{
  "experts_per_token": 2,
  "d_shared_expert": 0,
  "n_head": 4,
  "tie_embeddings": true,
  "parallel_block": false,
  "doc_mask": true
}
Below are experts of layer 2 (counted from 0) of a mixture-of-experts language model. Rows are named router (the router's row for the expert), up (a neuron's input weights, with its number) and show model dimensions 0-255. Each number is 200 + 40 x the weight over its row's rms, rounded and kept within 0 to 999.
After each expert's rows: a language model's description of what the expert responds to. This comes from a sample of Wikipedia text that the model never trained on.

# expert 27
router,244,205,241,164,212,177,140,242,168,137,176,221,153,217,156,191,255,179,273,212,198,212,196,107,194,174,183,174,168,221,202,197,225,260,300,230,215,199,168,160,251,257,196,176,215,212,238,197,148,150,191,223,166,227,162,158,219,188,205,232,197,209,171,193,206,255,245,200,138,308,173,187,206,175,201,185,177,223,269,192,239,240,231,168,232,149,154,222,223,175,237,188,42,167,167,222,222,229,179,188,133,201,189,287,201,145,262,226,186,207,203,160,217,196,189,176,240,207,241,154,131,230,213,248,189,190,223,243,162,199,254,215,145,176,243,167,184,219,150,217,253,269,166,210,192,168,161,164,228,215,192,196,165,257,239,202,139,221,208,239,117,223,231,179,185,240,180,185,159,222,201,249,241,278,206,197,125,197,269,133,186,198,204,183,222,185,215,214,257,199,237,148,139,264,140,171,191,205,110,110,223,209,129,150,208,179,217,174,189,307,240,121,175,156,229,251,245,182,167,112,141,250,162,227,188,198,247,260,162,182,194,295,251,169,168,243,253,199,241,165,204,281,196,229,220,212,232,197,213,169,149,185,227,264,179,208
up0,141,199,201,187,209,226,148,164,211,178,267,235,226,179,229,198,169,158,190,204,219,187,230,192,223,154,146,212,210,180,178,255,234,234,166,178,207,264,227,148,155,172,209,183,203,200,236,148,205,229,108,203,202,146,148,204,167,193,197,227,208,189,197,181,223,218,167,220,188,138,230,136,151,188,191,222,199,178,175,222,201,211,195,207,221,190,213,215,167,238,188,201,195,214,292,183,220,168,213,189,138,242,230,246,210,259,192,125,149,254,225,189,195,240,259,259,148,241,150,199,181,207,141,210,248,214,232,112,255,251,191,121,241,223,204,246,303,154,187,254,253,183,224,179,212,248,275,216,232,113,229,227,260,194,181,219,198,237,245,157,265,192,141,207,281,171,192,220,143,185,213,188,239,255,201,216,160,156,212,195,166,182,170,198,214,97,283,193,202,208,187,235,186,237,295,162,264,269,190,179,309,295,165,293,201,226,212,173,293,286,294,163,253,215,224,172,264,208,244,234,196,246,232,214,288,172,263,194,217,203,104,173,224,176,220,185,195,158,251,216,278,207,246,236,207,227,218,161,162,161,192,158,175,201,166,219
It responds to: Single capital letters. Lone capital letters beginning names, often in tables or lists after a pipe, dash or apostrophe, such as d'A-mboise, El-O-lympi.

# expert 13
router,219,171,278,207,175,199,192,233,219,137,192,185,208,211,201,139,211,248,207,217,204,250,207,185,222,156,186,208,187,212,197,193,184,239,298,247,194,217,164,115,202,264,226,197,200,213,226,183,153,148,242,214,146,192,182,235,272,179,163,199,214,186,137,195,188,183,188,227,109,249,168,223,157,203,226,192,233,211,223,229,289,221,211,236,237,194,169,158,153,164,213,130,107,223,226,213,217,195,184,259,140,216,196,279,215,180,208,218,170,177,149,148,239,187,188,215,214,236,144,174,158,197,190,186,229,222,217,247,232,171,248,228,153,198,144,243,160,189,215,174,213,138,192,154,210,172,223,251,165,133,206,120,125,219,287,174,183,194,181,152,200,232,267,106,252,187,232,192,167,212,238,138,261,216,208,146,226,212,260,220,203,187,210,200,192,217,222,255,228,196,215,178,224,161,191,185,231,159,117,184,287,153,183,182,241,147,195,286,132,268,252,171,145,125,222,246,205,195,256,97,184,222,115,255,190,224,288,187,164,213,261,255,241,167,157,229,189,193,144,236,143,195,164,185,152,128,241,196,226,287,152,241,136,295,202,212
up0,200,258,206,162,144,168,214,250,197,144,269,192,266,210,153,214,171,206,196,213,185,207,210,199,231,120,189,204,267,165,199,147,232,165,283,151,177,232,264,161,316,221,206,243,246,162,242,174,202,154,194,276,232,126,232,97,257,110,260,222,248,116,155,223,139,128,190,212,155,156,237,200,225,162,227,228,223,144,229,211,224,222,245,206,209,182,244,229,161,216,146,207,148,192,194,171,203,227,203,245,225,171,157,200,214,157,191,188,205,204,219,155,267,234,151,169,234,262,173,218,226,199,244,160,192,154,121,176,164,244,159,222,210,144,135,171,205,214,215,215,236,148,173,210,221,194,223,179,231,159,203,187,144,190,184,234,204,164,158,216,237,236,163,186,160,234,225,168,148,192,248,241,286,246,234,277,195,192,228,231,283,143,223,138,216,114,185,169,215,249,218,187,215,256,263,171,193,171,249,176,195,209,140,179,227,196,158,81,177,253,185,131,151,191,267,214,169,185,197,171,226,226,141,246,173,185,185,256,149,233,194,191,247,213,251,188,244,178,192,131,194,234,177,237,192,250,198,206,261,212,126,200,185,283,164,154
It responds to: Name and word middles. Consonant pieces inside names and words, such as d in Odds and Uddin, or og in catalog, plus common first names like John, Paul, William.

# expert 10
router,194,253,291,146,193,194,135,254,200,139,127,250,177,269,186,199,265,233,304,265,245,171,178,153,257,222,183,200,206,234,226,152,210,199,286,181,221,206,230,182,209,283,147,205,175,147,235,181,120,234,184,220,157,159,171,184,220,145,153,199,169,206,215,225,195,183,185,245,141,230,193,212,193,242,221,187,218,195,215,289,278,229,201,211,257,141,230,173,168,189,222,209,161,124,157,187,245,206,216,203,106,209,201,255,178,220,175,169,193,197,230,162,246,240,208,189,176,260,236,191,172,212,160,210,224,226,221,233,187,182,236,179,172,238,182,167,193,246,258,267,253,230,173,172,142,231,235,163,228,160,144,130,220,236,251,216,190,233,221,136,125,194,197,113,200,228,184,182,151,294,196,186,269,231,157,220,208,175,258,215,210,192,203,234,174,184,162,263,225,247,213,186,120,228,153,177,170,247,205,162,199,213,182,210,255,140,222,255,213,235,283,94,180,203,219,157,247,167,241,102,166,212,159,175,237,199,242,248,184,162,246,294,183,155,173,215,199,222,195,199,214,198,183,220,198,247,288,131,216,241,178,170,226,225,177,110
up1,172,179,219,250,252,200,172,131,213,251,123,156,182,232,237,162,173,207,227,219,241,194,275,228,265,174,214,112,138,219,227,201,204,201,184,160,255,172,228,160,162,211,212,259,186,260,219,226,202,176,189,149,133,178,196,189,254,177,244,268,187,236,203,230,232,178,242,251,226,234,201,184,178,239,225,162,202,138,199,213,229,161,222,176,194,268,245,196,162,128,174,216,203,261,222,252,228,172,189,200,225,263,277,238,108,252,241,136,156,225,156,201,151,218,297,259,145,261,178,231,187,249,233,149,278,220,195,222,251,186,212,186,146,206,190,187,231,165,198,187,293,210,162,166,149,140,210,261,165,246,126,171,128,245,231,228,179,232,185,176,179,255,259,240,138,179,208,170,214,184,239,116,201,248,269,214,200,176,166,181,213,212,177,269,226,196,182,173,147,226,223,218,215,253,215,151,194,109,223,165,202,280,262,117,220,169,204,235,156,291,222,105,198,213,220,216,170,233,202,215,236,238,196,143,247,156,181,226,220,183,190,259,155,188,150,247,160,209,207,136,147,200,224,258,240,223,233,226,204,130,240,162,244,220,170,206
It responds to: Decimals and mid-word pieces. Decimal digit pieces like .4 and .8 in percentages and statistics, the piece om in physiognomy or accomplish, and the article a.

# expert 20
router,154,237,212,200,192,175,206,243,226,255,244,209,218,182,223,194,220,202,230,231,192,158,210,188,224,167,209,221,185,204,176,155,194,270,213,205,208,246,204,168,182,237,134,194,194,183,267,175,173,210,143,194,211,136,170,218,204,269,158,251,203,157,183,136,223,182,228,215,111,240,188,169,188,190,262,166,178,172,271,168,299,242,214,196,204,238,229,234,189,290,225,195,132,122,202,246,245,155,172,193,227,148,227,281,219,179,195,203,203,202,201,124,172,262,252,223,139,262,222,177,239,251,159,217,224,265,168,269,182,202,273,201,122,167,188,226,247,172,244,267,332,165,173,201,158,198,221,196,197,227,220,151,188,250,231,236,243,214,247,210,121,224,241,162,215,178,164,260,237,217,238,182,215,225,141,259,191,203,272,172,243,220,178,206,275,171,201,146,196,187,224,165,164,250,126,196,176,192,159,123,211,169,241,124,247,178,198,239,267,249,185,118,198,230,227,210,157,175,197,175,214,243,170,157,116,231,244,230,142,230,145,246,287,183,204,238,272,234,261,250,155,226,167,220,171,171,232,128,223,192,149,196,229,280,154,221
up1,168,169,234,201,176,138,175,230,149,181,190,184,230,220,114,208,216,223,201,267,302,225,258,138,192,280,131,212,239,186,171,162,184,169,180,187,169,191,274,181,227,219,144,170,195,157,237,197,175,245,170,176,112,212,232,190,214,166,224,195,173,165,187,152,157,140,220,171,140,189,210,225,163,154,264,166,156,204,216,163,228,252,230,255,154,162,155,214,141,157,223,164,211,174,186,165,283,207,234,186,110,158,265,183,203,174,265,155,254,228,186,187,223,233,132,166,196,154,182,237,175,209,215,254,239,217,236,170,242,193,221,158,200,234,140,215,222,215,211,115,162,120,233,215,165,172,158,135,218,210,201,159,187,136,269,219,218,126,177,183,174,219,205,142,251,98,162,155,233,172,172,253,170,194,179,189,214,211,236,203,190,165,210,199,111,285,285,238,197,135,230,206,159,236,150,276,202,218,237,162,215,196,188,271,231,171,212,172,215,177,261,203,187,205,188,202,264,236,222,155,120,125,164,191,176,219,202,237,213,224,178,216,191,222,171,183,248,135,280,242,197,265,165,261,155,168,183,213,239,156,153,255,121,256,156,201
It responds to: List dashes, subword pieces. Leading hyphens in infobox-style field lists (- Date:, - Platform:), plus mid-word pieces like -in-, -em-, and m/p word starts.

# expert 24
router,196,179,214,131,203,189,173,196,202,210,171,167,192,245,165,206,223,215,210,182,199,241,229,109,256,215,219,175,139,180,196,212,169,268,241,241,164,190,201,182,227,256,112,189,181,238,255,200,120,205,187,216,143,115,214,166,185,252,120,214,191,192,216,196,178,243,226,199,104,278,144,156,256,229,185,212,202,215,157,225,275,206,261,139,191,193,201,231,160,176,174,121,140,211,226,151,200,226,160,198,161,191,224,218,183,143,161,224,208,254,293,128,192,217,216,219,122,239,163,197,123,222,219,237,220,172,197,286,177,176,191,195,242,124,209,210,209,182,250,241,238,207,147,145,232,244,234,213,209,159,150,206,168,206,251,198,227,228,205,199,124,220,203,146,209,214,142,227,202,275,155,173,250,322,259,151,193,193,246,194,254,177,191,266,227,150,138,136,197,200,192,211,193,256,155,136,195,167,120,156,204,222,232,220,190,176,176,226,184,260,249,175,172,239,202,241,236,203,209,102,163,310,151,164,227,163,215,246,218,232,167,255,272,144,171,207,277,159,205,236,188,228,226,177,228,192,231,171,257,208,126,217,224,223,207,177
up1,254,161,206,162,225,174,181,228,208,245,186,205,175,321,234,164,198,250,316,262,268,240,276,178,192,191,126,207,153,241,183,190,184,179,189,241,114,216,223,187,237,199,128,119,191,221,176,180,240,242,145,239,164,138,210,186,180,182,225,241,196,214,215,171,200,236,209,159,209,253,212,268,179,110,247,164,250,171,182,166,247,238,151,176,201,174,174,225,162,211,229,175,189,217,168,241,165,101,205,242,171,198,177,200,153,240,205,247,178,199,196,252,113,190,142,161,173,182,175,215,228,267,188,168,224,262,187,240,207,149,222,253,209,180,166,211,197,161,183,261,256,188,192,165,188,135,281,253,192,172,144,188,160,211,165,173,74,162,217,151,171,171,237,203,200,214,160,255,206,225,261,169,190,175,102,221,152,254,149,172,222,262,236,213,172,173,161,194,207,163,218,283,152,262,87,176,155,151,183,188,187,198,204,184,187,143,200,298,206,161,160,203,178,212,210,236,181,168,205,227,220,171,164,246,254,187,192,197,210,200,197,202,148,143,178,186,200,189,223,227,129,181,195,204,148,198,266,267,168,222,184,163,161,227,172,299
It responds to: Word-initial fragments. First or inner pieces of less common words and names after the or a hyphen, such as or-ig-ins, priv-acy, invas-ive, reg.

# expert 6
router,154,203,206,204,184,193,194,172,149,182,128,223,231,212,184,247,278,162,159,186,219,267,165,199,221,207,244,220,154,247,225,182,242,263,227,192,192,218,144,196,194,166,142,165,208,215,257,193,183,158,192,123,150,226,228,213,179,199,226,197,204,194,242,132,214,158,133,176,149,254,141,173,134,221,238,209,260,199,166,213,293,294,215,255,229,188,171,191,182,211,266,101,142,185,192,174,204,191,165,157,178,220,220,270,105,187,160,232,220,231,126,225,205,220,158,163,204,289,127,147,178,256,218,285,272,155,226,246,203,144,279,205,186,207,193,201,196,139,184,236,252,202,151,162,180,162,211,239,249,208,198,196,179,167,228,168,211,169,270,193,214,157,183,193,192,146,189,281,166,218,212,174,224,227,255,175,212,146,243,199,178,240,143,211,162,179,231,188,269,177,271,195,152,236,192,175,143,165,168,131,173,225,168,195,259,186,222,180,181,300,243,152,230,246,250,200,181,170,210,179,167,244,82,189,234,229,288,215,177,204,227,233,198,179,226,270,273,230,233,202,213,145,193,219,274,205,228,165,235,211,171,251,181,282,189,142
up0,258,241,204,198,238,161,158,197,200,221,173,140,155,143,142,208,186,292,209,245,216,219,182,148,224,292,202,98,239,236,218,103,275,226,225,198,150,176,167,142,163,201,169,183,237,262,268,162,236,274,188,204,179,211,137,149,239,134,193,280,186,191,237,167,183,128,188,208,208,236,172,230,198,247,251,250,203,261,234,210,209,246,152,229,205,167,165,224,184,204,219,164,167,270,302,122,164,157,239,181,142,215,174,190,186,210,259,87,142,243,215,177,201,150,194,193,173,222,231,214,202,192,212,156,188,216,239,234,225,191,260,243,174,196,185,247,272,213,204,158,214,190,215,161,158,153,229,227,220,209,182,155,139,188,214,247,230,217,156,183,104,223,209,180,224,224,260,157,152,229,175,166,246,214,188,201,217,212,161,131,164,236,234,227,251,242,212,218,249,166,256,218,218,207,131,277,139,222,142,205,221,208,193,198,185,239,236,194,183,273,217,198,205,240,190,242,159,182,141,186,203,326,156,225,124,226,240,171,157,230,250,187,208,201,160,287,200,272,243,155,213,163,225,203,181,204,194,213,271,212,214,220,210,148,220,243
It responds to: Mid-name letter pieces. Short two-letter pieces inside names and rare words, especially surnames and places, such as Dur-an, Orle-an-s, J-ell-inek, Z-ar-bani.